config.yaml
d_model: 224
d_shared_expert: 192
activation: "gelu"
n_head: 4
head_dim: 64
tie_embeddings: true
schedule: "wsd"
Below are experts of layer 3 (counted from 0) of a mixture-of-experts language model. Rows are named up (a neuron's input weights, with its number) and show model dimensions 0-223. Each number is 128 + 24 x the weight over its row's rms, rounded and kept within 0 to 255.
Before each expert's rows: a language model's description of what the expert responds to. This comes from a sample of Wikipedia text that the model never trained on.

# expert 20
Description: Years and dates. Year pieces such as 19, 20 and 2004, and month names, in tables, date lists and prose like "in 1938" or "On December 7".
up1 [126 129  67 180 143 124 170 131 131 119 167 128  75 155  48 141 156 157 119 121 150 187 123 147 139 107 130 152 151 168  86  73 124 148 153 134 121 108 154 143 177 160 133 135  96 125 141 153 152 130 160 145 110 121 139 118 153 143  69 118 104 109 142  92 146 141 181 151 158 119 138 107 144 168 169 134 121 113 142 143 100 100 115 122 114 134 136  95 157 123 164 159 102 156 162 121 125 127 148 126 126 118 116 109 144 140 116 172 179 124 111 144 152 136  95  75 132 130  86 136 143 109 113 127 143 109 113 112  98 102 151 113 145 122  98 134 120  89 129  59  78 128 121  84 140 136 143 122 137 147 107 109 133  97 128 139 101 131 128 124  81 123 128 125 105 122 132 127 101 151 141 157 154  79 125 120 141 114 117 129 116 112 127  88 149 123 128 155 135 144 112 113 155 112 122 152 165 146 132 164  86 160 111 144 137 122 129 157 140 131 104 141 116 138 120 148 144 119 136 116 110 138 106  93]

# expert 2
Description: Function words, conjunctions. Conjunctions, prepositions and relative words linking clauses in biographical prose, such as and, to, that, by, when, were.
up1 [146 137  97 124 124 150 150 128 143 131  81 138 106 115 115 121 160 117 162 144 112 118 121 109 120 136 141 115 140 149 150 102 123 114 125 135 122 116 142 130 166 138 121 116 107  97 137 116 100 190 169 157 122 130 129 150 135 129  99 130 155 128 148 125 143 133 129 112 158 179 107 108 137 125 179 110 123 147  92 148 127 134  99 108 157 129  80  97 131  84 104 135  93 122 111 146 135 136 134 168 125 120 132  94 102 167 115 153 159 168 128 149 125 133 133 125 137 144  86 158 155  93 101 176 125  78 110 126 148 136 120 159 110 124 121  98 133 128 113 139 157 157 118 127  97 164 114 168 129 102 106 119 169  96 160  97 113 110 127 125 132 107 136 131 152 130  81 156 133 176 173 177  96 142 137 116  80 130 133 154 125 116  94  82 154 116 100 139 115 159 117 179 108 120 173 162 113 153 133 111 146 156  98 146  98 127 118 157 102  93 117 121 176  87 105 181 156  89 107 164 157 105 107 145]

# expert 13
Description: Mid-word pieces after capitals. Middle or final word pieces such as er, in, it, an, often after an initial capital, as in coop-er-ative, F-in-al, Go-al-s.
up1 [110 123  93 156 137  90 134 122  94 181 138 118 142 147 106 159 143 111 150 136 132 202 122 157 130 124 138  99 116 159 162 120  96 137 138 138 128 118 123  97 116 142 133 124 102 118 140 117 160 208 155 105 133 155 112 115 123 169 123 134 123 160 131 124 168 123 172 129 115 167 146 118 135  99  84 117  83 146 152 151 167  96 146 106 151 109 124 126 156 117 122 158 135 103 110 130 143 164 158  99 108  84 121  62 155 159 170 154 112 122 134 131 112  97 111 143 124 112 114 120 113 200  94 138 111 141 153 104 131 146 124  74  81 155 129 133 120 140 112 134 150 151 102 135 130 179 143 100 124 105 128 115 133 133 137  97  70 135 153 119  98 141 134 105  98 104 122 142 111 153 107 124 118  88 138 134 116 140 139  99 155 113 130 140 142 157 111 140 139 106 174 152  97 181 152 150 155 133 105 129 150 148 147 119 124 149  93 111 102 106 127 170 126  92 143 125 118 160 135 110 114 140 124 110]

# expert 14
Description: Sentence and clause punctuation. Periods, commas, closing brackets and line breaks ending sentences or clauses, plus clause-starting but, which, when, while.
up1 [133 108 123 163 188 102 112 164 141 110 128 129 169  72 126  97 119 118 131 103 111 149  80 122 152 155 131 178 112 105 168 114 141 112 157 153 122 156 131 119 168 145 116 107 135 134 114 170 125  93 133 119 119  73 127 174 137 153 135 116 137 117 114 155 127 126 115 139 139 142 162 152 131 146 145 141 148 117 136 140 174 174 116 117 116 115 117 171 143  94 118 114 102 130 144 152 151 122 112 126 130 139 147  98 145 131 140 128  87 135 134 129 116 154 113 138  94 150 134 117 141  92 132 140 159 186 179  96 116 139 171 118 104 172 132 128 149 100 148 159 102 110 128 132 108 122 142 151 157 132 114 103 162 141 163 118 140  99 101 129 147 100  70  81 114 109 144 136 132 123 140 128 112 173  85 143 106 135 159  93 125 171 156 151 168 133 123 108 119 179  92 147 113 148 128  91  79 127  86 153 165 165 140 136 123 147 146 117 139 106 158 118 145 124 176 121 117  87 130 127  94 121 121 150]

# expert 11
Description: Line breaks in structured text. Line breaks ending infobox fields, table rows and headings, such as before "- Kingdom:" or "| 6 |", with some periods and pipes.
up1 [ 99 136 112 134 115 129 112 145 173 118 140 137 126 156  88 139 126  85 157 119 117 127 127 152 154 153 125 124 124 114 143 114 150 147 119 178 168 132 104 136 142 100 145 121 149 122 101 136 120 184 134 124 146 118 136 181 157 107 144 100 114 157  93 135 106 111 113 143 159 150 149 149 128 139 103 113 149 106 171 151 179 115 144 131 105 132 152 126  99 141 114 142 175 148  99 127 132 143  98 139  89 104 106 118 144 121 138 119 121 120  78 126  86 134 152  99 164 140 126 114 116 154  93 115 107 108 187 129 149 142 135 135 128 134 142 120 139 110 159 157  96  64 113 108 111 185 134 114 130  79 163  96 110  78 111 136 113 144 142 132 111 173  87 128 149 147 147 139 160  97 160 102 138  95 128 107 141 141 157 115 112 144 134 124 151 117 142 134 123 126 116 156  94 101 130 123 111 132 166 106 114  69 172 119 109 140 109 148  90 120 102 190 123 148 136 134 163 107 190  80 150 138 123 138]

# expert 21
Description: Re and ri fragments. Inner fragments re, ri, right and leg following a consonant inside words and names, such as st(re)ets, Gilmo(re), gar(ri)son, col(leg)e.
up0 [137 139 126 112 162 110 137 162 132 138 118 103 101 104 138 116 117 163  82 113 137 121 165 147 190 121  99 147 110 126 120 112 162 157 138 100 131  86  93  87 131 160 125 105 153 122  79 144  98 140 111 139 111 120 105 123 119 133 155 101  96 105 138 153 140  78 143 127 145 117 131 122 125 153 160 157 105  78 115 107 104 131 167 152 170 115 105 157 142 131 143 132 114  86  97 116 115 116 131 123 103 111 101 103 130  93 147 151  65 156 104 140 152 128 134 123 147 114 120 101 104 124 168 164 119  89 134 131 108 147 137  96 133 145  90 101  98 146 130 129 162 173 142 126 153 152 156 112 150 122 148  95 132 135 124  94 109  99 127 119 109 131 147 104 113 149  91 136 138 148 115 133  81 136 107 122  71 117 123 147 138 142 102 136 160 121 119 127 153 168 107 143 145 150 190  91 111 148  92 153 131  89 121 122 109 153 113 100 136 143  90 179  90 113 120 135 151  82 177 156 109 126 157 125]

# expert 17
Description: Name and word fragments. Inner syllables of personal names and ordinary words, especially in sports tables and cast lists, such as Jo(ne)s, Sa(ra)vanan, Comm(un)ist.
up1 [114 135 163 110 111 140 114 123 146 149 153 136 143 172 118 136 164 107 155 122 154  95 166 110 179 108  86 122 137 102 148 128 148 163 126 128 127 126 129 119 151 160 148 131 101 159  98 111 135 136 171 140 142 141 152 117 125 167 113  63 103  84 112 110 144 116 131 115 119 132 137 108 106 133 120 127 125 144 139 185 136  68 128 114 176 106 119 137 178  96 122 120 120 140 116  95 146 148 134 132 104 121 102 148 147 146 101 138 152 127 140 158 117 155 111  91 104 153  58 135  89 141  88 159  95  96 143 137 139 153 161 146 139 119 129 151 115 109 125 120 117  77 129 101 146 166 114 123 155 137 158 136  96 115 100 132 141 123 149 131  86 124 117 133 160 151 125 173 134 126 163 153  99 127  91 155 153 125  85 108 137  92 120  72 184 142 146 102  90  75 111 144 143 145 105 134 162 128 124  99 102 107 129 116 115 108 100 159 158 148 164 114 120 156 109 136 137 105 146 127 119 165 119 124]